From a checkpoint of a small mixture-of-experts model trained on Wikipedia: a variant of Muon for the experts.
Below are experts of layer 11 (counted from 0) of a mixture-of-experts language model. Rows are named router (the router's row for the expert), down (a neuron's output weights, with its number) and show model dimensions 0-159. Each number is 128 + 32 x the weight over its row's rms, rounded and kept within 0 to 255. Numbers have three digits each.
After each expert's rows: "comes before" lists some tokens at least twice as common just after its tokens as in all text; "raises" lists some tokens whose logits its average output raises strongly, later layers aside. This comes from a sample of Wikipedia text that the model never trained on. Tokens count by the router's weight.

# expert 30
router:150220141121134082104069169092143111156103164200123184164134149105173122124102157162129112090140109145136158145185129104088102129132140125129115093108150124081132141154081119131161113138163129147089126069080152120164082085137108089151084123095163090056106137124133103128180152178090094137142061104142115123101113116112186166196104069136124187125163116165130140081143157113161127066141166077124137110116119086160122086107198046114172126127143136160148115051108107135150156126125102
down0:079142164111163128130172170111108124090053108169140108148128136123131175134052137099150149151124129109123087138172145129134145095099115121140089168144153127142116175155152110114096144097127055164136083103106126105104093127099112150121134124120120188142132121166078162101081109123054141099147123174142100101138114097143112051064128161096100125132115143133100065113107147217149102097163194070102103155093169141140111165122111117109088142134078101121217176127116037140155163159186093
down1:167115098137131111111051100118131143130117070151145152109182100169108092155140099167112090150106194110076112115096108155153121132100095111162141101135081128156144104079142121155083122194194130109145117135128141113091136148079164073107125129100196098170085106178117115151130044108144088099137189101111103117186132162169151124144127145153139189060125177166181104111130155116101067078143108110131147137157098169123141153116060113123120140094148123167087138133070152171177066118123183
down2:137156096125160164113147107096131100129073123154099084184133143124119113068169082068107127151150133127137146139092096120119112143128067143179198137141093111167206132196122158164099158149114113115201098115115094069133204171155133129145146136094100104094149170123105139112095104132120139089116124132065165068101098107210092159085136170151129158105131083182116065137100139176073123157115183115134105153141082106134136162157117127098091153136121147184124089180170118161179119142159107
down3:098128178190186132178131182104096137121129101158131130085145143100155140149111141145135126105096093131086112075145094111143125120088153148154162174170141150172107071145102134130134130144163104052082149103123178106179151136065114118088092131123072103116133111093133109056104151181124174052153183144208154137123163114116125152187131119140135139095095144178087122157087076102138045120128149178115125145134088119099109095123100088140113188086071143142102130121104083094156192156147137
down4:099100141167096188101144127142121151083112067123145124127116113105107115151151105083104154157185173095088108084074092166121116127122101133131141192081137137119138102100073101109124179089040168152116107102110093144138111085141131182107135118104187180136096175122115119111089150115126052130105086122115093140157134135133037117093100070117133121132200143090139116065077152087093119090133038135108170173142156124157103140155109085090153130163094111106098139120095111176075149142106133
down5:120175094154078138067181140108148064084124158158169128134149082136121151125108148122177122132099210085095116067087149121170145175182240100119109068191121086084081168108126174075108127136145104121085122128127122141136062125162118094089145133136079079138142132140125137078122111117151106175129074140092095111150143139103103150164083135130183116122125155148111138104117107126119161120091122184143134125119121113134145149105155119099119171114079066183076118175155136119098179093140076
down6:187062148145165131139127177135183160147117127136159095093122145140063173063087102121131159206150115098104162045136096141124117183160121113054147088164126113123175151085116152138085084179136140152116131079149117163094167180096131153094116139103135067115153111120040114111142068175102129111145128147065105134081122187159105187144110093113138150087130129105149120119112104108157145116156165109127100086136088139143114174096144108136094101152144106136155053081138139174126153118171146
down7:093119184155114162082176166107185109146065148113107133186138090102122182164146068140142143155120082154112146074114031156109068149097149124095144095138159130136164114136216186124125118186167163125101160158115136119142137111110171095089114107102170129091110070180159136162203109124146144114129170136106132188118170137123161138107112144122105126126066130141138077159154127147204137123173109125123101102125116148144130137080084113064090142131115114086149127131146108154164129129097043
down8:137134124131129086130133126158134074138159065155116105130177158146136084129165159150124180158112142135158152170129144032113107096126122084084088178167081134096092103084104165120195123157177160145074108094092126128081153162096122150109153138169089083124114063087120143111121123158089113125152125122127126144155145162116105184141102138137146074110150128136137122131111192196076198102109121186134113213164179193089135139110133145146193102141126136093118129105079094175182134136171158
down9:121119094135092133061130157167099110090144136117133131169085141169131071111120097179130131124171160105134152201126224164162099092096133153128159125178115176154133124116099168144073106159145173140124072162114065130162098143167068066133101145138149117163169104171121133119168146124123082171109172164090124155130147170133131116127142157136141116174132154149117172092118162192122104129133077144068148153103137143183158119101197128147207098107083115115083158103120098114096153173058160
down10:122143175095150129132099127115119091165146134107176139104102193122163148144137158119148119133135143136120149062139145125100139136110136155076080193121176100129123152151119155146118126123137134129157129161125139126153215167196083109153084130158066153097157174095068116116141177087092142172133102092155126156123106131126131148144079179100097166121125105162067146136125122152120153198115103109053078137119071114164110165135095130093170171115105137102163193054086148192132106035123184
down11:137169161131111114130121095077109095137116119150110134177165113107108179159169143124144111179116053109163169090107173145101149124177127124132115139138077159121148105181136142116124083112071118178104195073114109141149115098133132105160124109127125107143114116074138088109160164077081107078098076160100069108114130127152117137139125122170152031108155144141130159136088164217096064156200153140094155106089077109168151189118183108119088190155145124147093147131159123188131171124137154
down12:138111145126197184126141112121141166129180172155116102107112103140148162162144114141141188131131123102207171106092139130128129112141131138130164107149122116123092145089152120094126123147123178168153143127091146098081142063085145124103106140157129118226087174157183101112118111024078138132135135092087107082112132128083189089177153132073152142148139110137146179132131103102082142178119174045131094113100163087182108162172157104069149117139148066127077125148098172117104136132167114
comes before: ",", ".", " in", " and", " (", " to"
raises: "'", "hip", " to", ".", "’"

# expert 10
router:115093154101126169143160145115124115172084143100072185114198176126116078081120089190142118129139144136081123168095085118094113082094157105129142134110107087135151074173058166130150119153146117101150097080056077152152081134095117170139105075136150102135145125171125134148107120148108220114099189101109063076092186100103130136126089167154114087123099101126101120120060107084106096119155118164102069134114151137118139119109120133153119088126134139144096084110133105067202175103130155
down0:164155117124178084096145153105164217066160151109150144140160049165155103161110152106158091156153108143124168079143160159149111158058125142149077178117114154117206080106154094179101131096145175165123130184135111089127092168146108111141099151149086144091142169126163089154067080108112139140153088146115154168094127085137124138145107115098171166126143123093125114126166131164117120121124123106122173107146102148109156136183193145102123152138038129104173118105163130215113145169088104
down1:139116131144107132104140172160148158096154175103178163130118053088151092100136083161108163149075105133169179148081154131108107179126116090143132165132132152158162136161120087179176143101120167092117171142133156122154151208135186158169116044110156143113123143138059117104130082134124087144183063083063107130175144151122154135038136172065136089122137135113120170140088132117096151118122100112105104138131063102121125158133155133106150157145118099079133102138065064100135154088153159
down2:067109124107154146174125095155119120163078102077127178155151133154152085150126100135155080080116188114120088114121118106146114129111057077092124093115068088189143062111132084130200107132112116072134167195107152118135122167162118117134087158148094160133168087164132107138125133103130178098146146088128094159170188112155158149152092140125090085106105144123115083140150129117127102122146121131074102215158184142112150073137140129165134100145187109122056083136189095073148148142101086
down3:141134110161149145096139115121133150085107126156127159108101137170113111129077158093148156122123104159180120124128142114065078164149054172154132106129086088136103147115148141112136139131161102092099064120125114116119123139158113110106111103131096079151112093057103102083146120112194138146132091061066200120125126053167142167128105094133121146123109133119155195133186079151165187130117087126148117108183189066090107154084171137067210146152106141108165135156197107183109091136135156
down4:122148117143194093166106160125079134059106161130159202102096185144190133162152118082100115112159088083165084076149160154081123138135125075114113058168111112153081118158112167101097142099124104154091162025106071107135109155085166119122159108171139124163158165104158153108082122156163140134164099118155121120085158058136158106143125118103182114049162136082124127136123116158132127125161111193085132123132070145124132128143093167157106129097147151145124153090092170102137134130144068
down5:134150103137187140079110130121102113212139127058157102121096166164107108114134118127125066128131198144142068163126136155178097065150134143146118165134063159121124104108094153146093132145096137120078157111122158051098152114116112137133093140163143108139128128127118142190096117096069126100076079106112082146150158113188098053083111112121106121171070098078171056095168098122090091112135175156146063179083112144125121133144142129077163134063154115086157127131104114149163145139125101
down6:134106119112140173107094132144159127126149186134126166156141084087106062135068116089120116120108190160133090125086060127069124148122107134122133125071117153156103148210128191120116131115150082173109149115100116102138059135130194142090118151155115154096131146074100180137149088116129146062086062150128103179107106143150095161084119155071153122152154101108095188116118090097160121137098083107157199101182169120168134136169138108124134149134110139183151156164118132080151193140093182
down7:153050168086090133099151137118140092129154102082129166120136089081116140049163109130112138134130127128066133146128153127086138154133194132101111139179161160115119111089152124078119193089102163101127089077116162104099105136168111117150109139109151141134144188143096051079053134122130159090120069122152116111121087104105130138191144061078119189157121142153156115139073112117103121096085168117111117102118121147077141186076186127101172122131174124125143111159137117108198179156098065
down8:141078159196111105099118093164118085089140110150127154154150121085074084200116122139110168142116113107159082137142156159157123153137176116088147180160186162097093111136148117093175112103117086134142124178102078110130127087146101113150095123128062120173123107092093192093109159118209106147114128150090118180142076138157075113151136114126170147128163124188139092181069124088080116080120167110143115141098142080142073107118137159135133070099117170142076167150109134163177172105088072
down9:129184154195122075114102174104111172136101157111049124080088112106163115106123120166096086133138158135215160155135086126125170119133123142160131114173117116128184123176137128140101142108119168125180112157090092112161127145108103132105099122139165131174105102190130060174104076140183144096142165099105138178145125113162031134114123160099144146193161122074145148114133170155082101159066142169070107128162131128114071070127113142137085109109112093116191108128100083086144117103143113
down10:115081123185166170184128173163116118190139104141181150160151102136141131129136103161176136110147131145071175132137101102150133106138117132058079173110090177130139105104107150140149147111134130196131137131129149144127191073139139114143056099144140130125082108097102140126174087130113106167112068124093086122158159116143152117123116113102161130193122134199109120149152143054110150012109123168147125127121121096102098128135173128161156096129163203176087159059133071110142097173160102
down11:164112181141133084135060152091123131059180125150134165160147146081136108170151119155133131171147158103056103169115117111145120177164083186128073152138175161110128130152119107133113095100126111103154197163122105118071089154186097124121181171112177155081173149117119114154170114148137146179170199119099088186126165161119131179074074112095159090116145160081097123132148140132113088131120154104131129117156119172158118129184091150139128084142185148191157127102161071108119149071105144
down12:136099089178124117137145127171123120068165125104144110206148126084156146157153143125131168129161156135139109161164132121139148143100128107119125130187128090183116119142103115067160123198091129113164137136130158147170089145130124198138142124154157198120143143122162090114128096109127171122067137103106044066164177068168120141149167182074171086152118153189206085133122114138116141136080172140092156148127162149063085114139173126137115117106176078149165160143166144067127184129103149
comes before: "1", "2", "|", "s", "-", "3"
raises: "s", "d", "W", "app", "J", "L"

# expert 18
router:137157217127157133122113125178096212181127092102117122125135131209183153073115092172141142116234128151140143164154111153094108081094178077131105112116111012121126182129101177137155142165134130082102134117093090140147147105105134139142129150120151078146134142132125109109117116186146098130121133156135122101128168122073160147154083093108162156103096115102128190111086228156143097123151129146152107097136136136084112108143107147127128093101114090144152110101135080072135144128172164
down0:118065147161140128108154118149124094064133138116115086164130081177134161130091101129091076129112104088171071120154092098142104178160139187138103109116138104113124095086100119153107151079173098166125162082165102134095088158126150164109234145077097140090092168156120132102174126147091120133150116120142171148142057154133120174084129087122147094114138095103182105145063105167118133174106094108104144114136060096149168157067148059137126108141112092171156135133196073140174118104140121
down1:112115091129083070093132183131134120160174135125094087124122107167170148138064172161132100150140128098151121151154089131087201134162149128058146146128129107130088118115126120080213097162130164169069106102100160089067200143105095119130101124143160142115112129155083100102130106148105163130125101130152090150199169109156131084076158118170164168148111159132127085109119171148125126114159104019125151121146153128097107136132125121099171134150109126122118155174059112016115106115130112
down2:149121110136110118139105139132150103176132062125075153155131082130157091160154120118202229115129145112093121097113156122104115095126076124106120163127093137113128156172134173154163154084109148131108131123133118104142149113133133127117045136119153133114137090136149102125150075121097080101096156132086089103139096154114109161142155124170102119116121100075115183108163183144094118121174138057125120143148121113036081122166144066158096110075163080125101154168131135255115162075160146
down3:115126092122127150131068176129081126163096115171149082151155167103112119179125133061126175122166113120122128117097101102085125070099186098173112114101148140123115136172205154154101092072082149160109080071183150122159122132100096176129068101129124117117156090140157135182140081118142173095076137163118103094135193115130114127100060170130145139149140159090128180104080140141186125078105128127088109132153129124136136107154179201117189126194101112079095144075113147099127180154111128
down4:148177140134154141140167186130121175107092164072090113154097148159123073134083112112094109110111163072162115113117088168129169171082155105157136111202167097114037122145169148136119180086133152071145131114113184142175162111143138091145181145107166161097139135094110150095121127086167147122130142161191179075121100109092089150076136141121132171145178157106174147175119131139130098131172130142112103071141069101126148112137100121201093062108099122092159165120149108093080095176125120
down5:095105099143142170078145188146155163153149190164157171144095196152075104108161106127176115167140138136109121182102106131081163130054127129151127132114164104089191079143118148142146121119144151188116160167145158157143116158148094157122143094167137136147075081113142129098164154108133149131118078142115090143123123143139079170154121178124169177169111156132055118099151121136126176160170088165195135152145199130067081132118165103159098148121103083104135108135118078130109098149217188
down6:139122144140077099093132165122139150089155178144168126142115142131158090125158169091129091133139188112114064062151126094111134114103156148159136188104105088065136108126135174078167102114130107160155078139094117132173146145126189184140138216101114136104119089116144191105074073116053138089114140156062138146146135106128106118052185127125118150119098105108125093185136099111121098148120204104171121112128148102147069178126137183116121141173078099117158118125193147072113154140108122
down7:117145153130128081169109145119088141097082158204033093123118140158109191090096055135115121132160141109184102122140111054174097146105089132166135151082159120055118161125165136171192174118144105159166146192105127152156159118121129147125122097116075132117120122137101121178156177121139089133122182107151147162112175110064112114154111090101151143154136112114143090130111125177135169196064153145093089157141158147141140136127107171135083113061144118109105119103141123214137124109165170
down8:053188056120112108109191167148101093117061176145126175114165145119121098145114131138140131135094109159147148114093158114139127133141159160092112171126065173146118160152138112056148161132094115156184091100145103094137072128166127115179113190157109146110097157091154093149147109105145119098147091055144130109058094140140128106153198129143101166128142133134040111105183091091172103144083173108111102187164078131172115122114157111157103175130138178073123121122146153145138112107115177
down9:119133118113161118142131177181200118169117077179140149162120142093074121116129175182125130095117139173097122119072089115112099141118055112168127079163122140134131092190099147100090126130089095083165139136106082133163032131109136112107138111087108124110094160069102131122164204136126162098126094074150127198131148126122141193129116140100165177110174193151072125149163145060155112144126155115120124131106091097145121131160193148130097168111142134102152135149091112098159047142090139
down10:133056107122160121156167100131154197142145095151114104059093151091112124117133151137137141076110142133156138110114124135090097194109127148076133146140144068147118192201122108064105147091095160111135139156120090121158111145136131105070102144153047126082185121170116090139122137156144099142142207151048174143146113185072099120116123144127139080124095102147192150172084175148175137208140142150107145095135084183152089142120133154141169116120119123108125137170123144116187108157138175
down11:192150144133124132075111096145169095100159109112163150085111114150171150163153190207128100196159141158120181142163117179143127141099197124079124152118112135084116168145160150151150147162180113048130085134096110079160112144156134084179131166164119125048131122102067133096060138113159108109103092113098127063159131128166144087101123128133140146101110152134067155160100099188114155170147142107151144159120106125187176105075150170079106128078129133155087124099131104132125167153164123
down12:139182125179131154152153157140084160108147131136152158145139196054111107074169122148111084127130130185030082115195091154165142137107147145145123089141167181118131145118127159091108135135143121128104071150068142106122129109126133063121093122133138165105104136111172143101023116134112202135095058163131115098159112149161108113173120099081137127048090136113156075115156109147154120151089077111130153090068148098133096143160084173146165109121124089128090160126082125133102127128162156
comes before: "0", " |", "1", "9", "2", "5"
raises: "0", "5", "9", "4", "8", "6"

# expert 0
router:150134183121135113126084124172129185131127129143118106117107131224159111028158112130128160097147091128114148169172120160123121100120193077143109131144080040096118162120102166131152141127146151065087158124085076157145161117110090165140101081132138117153127111143111111118126132160131077181125150135139136039109186154113164188177037081150189158120119136080117171116087192131167093117130148146162128092136127120132160106112096179149092094134117124128129130056131147106144131144143145
down0:105130166093127102144152166104088075111156143099149107132045157135147126130052095103107094163115169160131102172134164193101104099089220153120124156073146108118058152119149132163108118152125095089078130085131155138095216124104082163155139183155154087129128117116145090127107100188118139100156148105139078110104135168100121138142093067098203186158151136092100112187102088166146129073111111126120119141132124081152118140123154141117173164121087125099172156097137101066124167101125118
down1:115163126128177130178052113119133131146110134145092122123136151095122105100116122155160190140106119142091112104148015105123109101085061146113124108121168109152075085200109159089115138121115033124155159135093112135157097147127150115138108076098113130106155130119151094130132166130232148120159143119064153132093121099167117103116085169153110118111150131133153169151119232137126160135148186138132148186065102130132096125128122099183117194122141107098177073142137189119126116145138139
down2:150144093168038183133101145152099134115168142127131141094110116165126096025133137114108082153099106152126068087128157148173105110124134127081140107100123083129090128125137114155096151097162166052131127134167082123167171144102111088136106125121087117131096154148136151095142104086144073126042222121135155095128073124118181172097136064044106135121156128095103154129182103072143140164070093158167129124120048112159115110110134138106115109079150138107101127122127143154151103134103135
down3:208081158084107096101152171123105123159152057184222134123095188100160125181134186142093075143070103124146154092125188151111148128159142146142118087157132107155112091151092149132169100099102121093190133151122039162128154113139152137128175136120109130136134172130168102142130129082147149093098119088191153096131079116138141138162164152159109105134143145150160162145134131157120114115083067088100080081131171163127127088116127056124133134161124112087148078066101165127111127177163124
down4:196144130050119100133143112184107119101206177079148155142112129127197129163088151110093176100073110117159127159154109169164096126152138132115125154167102101106119132102151146088149120101138124159165184091120129122045150097169159103143109163116119110154196044106149177122099092128085127117138157082120146111104141115163140111120094129129061128072100137158113150126117164154153140175116161100118168118097115141126107173108066136161159129174200128064132063104132134148089087140064121
down5:088094200142094175135156180120128133172136199103158097159127134150153145091163087157114159092154123146105074086111167135188192169079165140127130149126141110137125148099118102156160124159098126131099174097149142131136181138116125134129176150035112098119093160119140141060172109113093070132128186226084139068150137145108159106174141103114159129144082114099124136168110139135124127122139145157179110119132161104160133120167121126111152135129114097124065136086140084239120191128119112
down6:186125123129156157130111093108121130212142151058095105201124171145151136118137111094121135094127120078098131126084139116114130125136078087123124094127106083157175078110183069121117142119135157155116141124120072092130094129130144131103138121144111137171137127147114124068128119158126072113126101169156115153108139071130161086126158137125146098106108146109110191146140107213094122118131159157183156111148152199197147133133097118123139090173104186094100125225121196101124114145245096
down7:132132159102120164110150074116124148078138137077139127101128096179178155138131031066092164073154153179131184153147119166151104128092175095140036102126132125098133162180129151127120165114093096147127080191057126104111168186081117128121082141113109173160174106164123136106117080101142099100087098149114164139117170131107165203142171197137167115103100141067160119162083145144133160113102095133147178135148133068116134146085136146120134145122146112114114115146146153185083167153138132
down8:084075082145156115202135089072140116152186159136165105141150136125140129135141103118073133155107142183145082103153129083089101109101087178173154112114124127082103137130090093077157154109077142172117125115078156150074170158107203136070120111106083163133132158053163085169105166098092121084153098100161118136155141090170108154102156138109194090079120083097139192134120119138114129073137101098130117129121103138120185126115127209094158136129107124088145111127143177056126092148107109
down9:110154069177140161194082185133087151110149124148129095068118169121122121093192163114188141121150151125144180079125177102166165133102154121112162134175095120152181097134120187158173155118134132102111108142100166104151175139054114148072148103166139181152144125147124110142165068081169059131201146118130082116133091111150122128147148128098149146099108066122122130108142129093103169115113168167064094181116154110092132186122155154157099105098094133146201157171140148114119154142161083
down10:146149099117100138131090128159132149131121117100118103121157073114162109074130107170159137114156153180127191137185137155152158145178207115141126182139121113058131126112119133109157093208140095063110081150110155084132156157126114170115107114117143103138149098113141101147115138059130176140026109147093221063105126170143155126133143107092146181083073113111150104145082136137098196165164113142097160097079189138141107142125070141143096150105147079150141128075161113089124117132136116
down11:154132150147165102165102137099181083149107128113189087110148098201087208146146141124079138110142173132168124156094154108116096107139103137129194145159147132146113125085110092106138094081194110080061059140126117158130153102176108114094127116113144155113132120121128026110152135078143130144136156105099146152154160120100157135154102176196188149109147138107138090146117198075172091121168109130106148074108159162108107107098090121169163105161102127100127158147116145160080143150070197
down12:145151062174125156146098146154184081128128179130102161115091112190162048078104148040101130174107109134084142120134176138178193119090101141108141143099073104115136051139129113120151112091123090141107152083101062126108166125105136129152188100127108107100123109135159125115110128113145161085167129126127106070143080123143139188133154193124119163153152149160199058118119139108137123181098113115106125027080098108158135113163161100147114140168121150115119136121127104140065090132108130
comes before: "1", "0", "2", "9", "3", "5"
raises: "2", "1", "0", "3", "nd", "5"

# expert 14
router:124079106141127088134105143125137212192143154155108164086129096101212126145123103187122078094184155084110134132149115096076090131125144052111129135096132101128145103108073155066124136093116108124170111146121161128179075145123125131161154151128135099158088116112078101157101159151164093130091109162160127116047124143129048175207159132146090126130159141136101134109111144140155063104086120155174173096086065089130126065098134101136109102087124160181138114101118151102167150116162137
down0:132157124088152131146125098120099224112132157157156097154117153104115112153170113126131089121127121154118109136151123139075106120161103157138119082138079130116183064134095161067205140161150143075167128156116166105096139110127135093111124079087135058135113161162183150084112129123109135102139097100150135076091066184156109150162161102133095143123150188143128132130144098119137081143064123079131191124115155114159099169182001140134158124108092134169180129142143130125101102190130176
down1:152123115141099152049201132158132191195108157096059192092148133095110128144067198109152157121107139137104199091090175146210114113077119173156160094116123084098133082131083139109116111182134124146100144092094144135091085124096145146136097105127199117106183110123161090107131135123136131112158178155127155163087118171132130130175159090127130101153127188135100137129109112098144110122113137101112171123176118187150081169088112082075125118086169098156128099133161137114118154170085144
down2:135112064118138131165132099202144092113143150094100144180118154128171123085085107122121029103127103149147124141087130076139135089095127168133101168140163102085145112104127081102163140122118088154140101170173160125085142070055128133125192111147151113095178137156119137151152134097109111124167154173183171123095129167127127134123097167160118135113207124138207089114157115107168141146231124104118155099157080109131116177103135091121175082187163141116104103103072178139135149136100114
down3:097128146170145151145126130098131121158133114140149080068144090123169105146140136087134065145162176140121165109106075094120148085132195162110131115074096083146107145172118152147111115139146166114149128155126109131175128087132171140130068123106148143146104141120127133136125143151104107166163161145144113064142076114113132101129080215098120250135100194142123153053133149122151093082104112093106113088085116119103180159099158125058131138107133112149067181134064173085074075158136109
down4:126131168152170077121114104062114120130123166101129103081102148181124132184134178194127143136202184128110151124078136114125137072158032136084136107167152210155100175127137138092159097152153152119159141077141129145116155095111129076114142147190159110131161082099128077101156130156111125145150187138135127195131115123126059170075142118143144149117108102140114140100040072117102120128109153108118164142101093215171130129097077107123156103143107119095153153059126133124126148128133107
down5:185073107186117078143113122161121202084218103087080138137108138120170131183194125113168171119124125154131119065137124101173140089153070130197141120186130091118129167120151152150177166148105186129136141155139102117134126224141143073132179145124152185086162129145135144125155130064137166112180139150125154112148099179093090127113114092140046145145125156118146117152104182076152107135147139110100149118176111167148120120129098141123134131190164119124124130162164147095108083115143150
down6:125119132123126127083116122131110142170145116131133131164158156112114102100067190142143154133124178133144120077085141058108169043106148122128148125170115166081065098100192145130067129163143101147186094202129113124084143132165105114144155113142116095150056096115093117082143173106091178139116117153135125152101127153125133151067121132116164162156130092100123091077113161116096119145141213125154178099060107146078144138095120145116095150113091074143082067063122166063163136108164142
down7:077118126130170139175075141130120181124087167140122134145142055169089157132138093154173144121074178121091112127060112060127185125136085077165140072143145175125126162166081175156075146127140117104114095181163129096098151144110105113086169131125094164139107119154099143186098163113164111154151119106154113182191128166129143176194141168194116180121122112151115140078103113066143146132168102084144171162161129092125099112158132132170112114143095161162140078114110182125149108134193115
down8:069101146091123089104150140195096149116078103141129150166151091165138182147169111098113155111145066099140114070134138091207156127168093128145141133136161125127085167117110124124072122148112124104163088093127086172095116100106118102140110107174142098074124081087153064140119129165126161100127181106148141176160143079173128104125114171224124142152122177146095183163149124154129112135142079103150134149142159119044099148061148160125151129137159090088155100121071129073107142143124047
down9:166127075097111181076162116078093129126135148141154151125179066153150189124124170155125156113134127179091103114079099085065099133182107122108056164090174125155131145113141130100136101164070143133147124122112109142140163075065153096117118140106125158155166168163098126136108163123148156137114080129114140154056109168057126116160187079076108074129115095094084098133172155125167137107147104090122160089112160156077136107134096154092092113128150101099113181190161206112092104142100147
down10:142115092159111133112076115152177130084172093144118113133111121125176114117115074153077127127156155152087100040126135156035161154099121094103184081121182121169101167111086080145167098113114097122118088117167151146173091131179127146147125108078111124057159146145131144139165057118140094118141119103168103142070138120175096158134100142172127098105217153154111128107115103169145139157159163166142211126116126128131134149110113115125079137117125110153190135129137077086174090061163164
down11:109135174145149132136102145104117128123125134141105096057158075089037216104165191119103164130132187141112128139116084143111119149093137116139145131118179125071116120089119073141120082200120142162187138126180084170145073087154105096103176122108145062129116153187071112159143106142137108134218094113151135114113096179168148111117161103084104121139170123130136101106096128127121108110146106084154100141117045173152079138131185135118146123170129132153074152147187123114094112123091137
down12:112142073151115119169122141063136129116208120130107113198157108128140149112160164155158186121107165134207130176100139098148133081149173115165116091087092157082100146112094185145144080072061134171122098100171083164085105142104132100021094128144167089125114141126145140190169086101172106108152117114158111174132118075076143093146126132139068115132124149116151148145139151135167143124208112133171087137110147113133077109156105079090134085112116137142119069119131167136138106148099131
comes before: "\n", "-", "|", ":", "==", " by"
raises: "ey", "her", "em", "off", "au"

# expert 8
router:144148180105105152144085140159111151127105100190138168104118124177148139071123109147108159155192091137093188161186110181134126047097212072126167114134098059101162129100107185135108138153119126099107114169103066177151194095154112105159059155132149097146116128139130093144137130169145151147117114125140138093129201126096201122159088068144199126153136129101132113081109207092124124134109170139153121101148123110113120094084116153109121112129125133110129116086121097088197148129144150
down0:179137167132136100083147132146106150107091115046113150154123134141135140142124113151098090156125094115129100187151158129158147117107134182063120098132100145066155084144119134118104155107088065194146128164123119171157104092166156087143104134099127139138145139093150134107110134156105171119080137156135164140115098128105154097072103127074099130148227200139092142182163155104131124111130112114130124162128180160182075046125119100052197132094052112132104066111121153151117125119174077
down1:113140088116087132086105114128108121172184103169133155140165174118102131150105106140100107153107146138115119106117161061120168123114087125097159200145131073133149135102109066153176154107091078162151104125162142163130184103095152110129157150110166157114085152046107072084099113152090135104167128140194033177133150101111067121131164102202137122161153144078121100109148104125208132074132079157092147154151117132197169151147104165163132174127130166117159129123108165118174112105122157
down2:115107141129119147127148125161171065174083124111126084137131136091129104054104151081151100120119113127148117152093138160089161143120160147103077053176165157167156102079091149091122152153136068144126139133143105147127000118111125176131127088114130090101142110155149081089146190158124110137111035112125111161095169138109117127097191119151115159114091156155098119114200146134143085148106139137141102086129103126084125102102147131126152201128104182098113117183128099051111105159158142
down3:117153088174184117134177098115108097143117166147101203092092132118134103068160148135157180087095107163066140172133116130186167161153105084139116116130133075116109176120105104121081158162126095144078140158081130123094167158116074092144119108118085159128132156133100140154145107145124106147106128126076142135123190168166134159140128128148183154107109152191148112079101157133132106166145088126147179112101142153123144108180066109091228180106036104147108110138046108104157106120166138
down4:128148109127173154101132127133070147138126145143157124166227120084127183090152135147160071116101138129097106150145125151168174154142106138113164056178179135169113112087108113111131064129074153078146126194177143131182096106141137108117091098115156101067093157068087174085060182191102139154168140125093111149090110173113070157177120159126178151145157147124171090083182107144122141077182117111138131163101126155134152103113118104156160098143112134081098152116150146153100148129088136
down5:105083124126145130136124140172069143150188139117120134152080104158151118054151134110123108144109105118089102136105119124159139110069162113129143129103122120123129127101153129157147182124108123146078172112103125154128020153127151111096143084146112106156143116157127123131111119212063122155131140122143134117163146075128081099155125214107090137135157084191100141084102165166125164143148133166129146150105165192111080081126101144148139187162111105176195117103048110050134218167135123
down6:123126081144096173148101091077117110105141149107164064093116138155156083191088075122122108165134148149161153134089187122140121180149255122155131148099126070146109103121147145143116224150120199136103110090083132106121203132124091151140146175082127119136173076133130158157137079158090102121099151152126107131144130125162146089144176157161104134130107118145128107111079160142151135159140142102159131142119167105119147094078134088092117135189117119099119128142156122170117145166056083
down7:065176122085117145138167116125151103134152131129118144205134153133154168080126108158170102097125149109186108154160126143116148110165157114135127171129136145121160146115166130139107096090152141113177066145126104160152131104110114085145156073156053075144147165137122116073099129079005159135098161178107138146136077154115129124131153155151156105029132126127141176093126068148136118079162175135113115082160179117123177097147179070097108182100136133143103164130122124179097129175085107
down8:167113129111126081138113165133110097141141152169151131136098112127137159130181168105189158081128177136145141162066119087160098107077164182151154106093081148132160159146129147089098141120126119136137103125087089138069167086172080147149152173105166139152158114112189061112134126120127157131095065149181135097068118113154068097160118123096107118170094166087111153110190163131147184138103150138129103119146138158130154113149120155136074139140249102140200165145146117178154134100158063
down9:111141141131149169151130189147082121136125140132112086190146156137156119148172093184133116137067158158078100078082109086127105114203134134201086105084133125123129126111061087174148130091126111128096108189092137164107079139159110178176143186110085157112096175118082115124111120192129076114124155115156155121161151090132085142105092154140124164079135114130058168172123203113148120133132103107121067153097117120142127153130150127084119174135093075200156130137148130066096142137110071
down10:141128153147145170133112107099107160137122097167167179158056139090163117164146105156134156110171166111132136132188159129083119053105074131130132128198134095157117101133133094082103129099126014148163050171118151155125080134116133051080093088126170142092135113139136160129111106146152114101144083147147109135128162144147088122160133103109154183086133148119132086120069145151150156051131137170090152130180167165127127113123139150137151165082162131137167130127076131022130110133109102
down11:079121163125111118141138118157093120099165134091097115111184118090103175109149143100146145120111167133133164149139102175132171149126112033144066133137126085177118086124136082122127102102114127107071109157161096124110187151165084200130149118150154143106144138111131162129150101195141131096091162111110065137144178143113176148134146158099166172184169107083153148194149109113104123057147076163111109147063115057168088135169093132094103132122164116078040132171129145139093093090145118
down12:137090134147088148078120154152090104131114154117078123159122135172154144141150121138148108106152128136159114133097165072138053109160081156133134126112156130120114133069149232166151085121126070105143180101072121116196121106004125178119114134175110121196140155144130098119170133131140054177160161127171091123110123111145154110152146149156153100152118141089118175089151102102177102130141111160152100135090203137130119169195123097098186134120147117134115114150170139083098076136164119
comes before: " |", "1", "2", "0", "9", "3"
raises: "0", "1", " |", "2", "a", "–"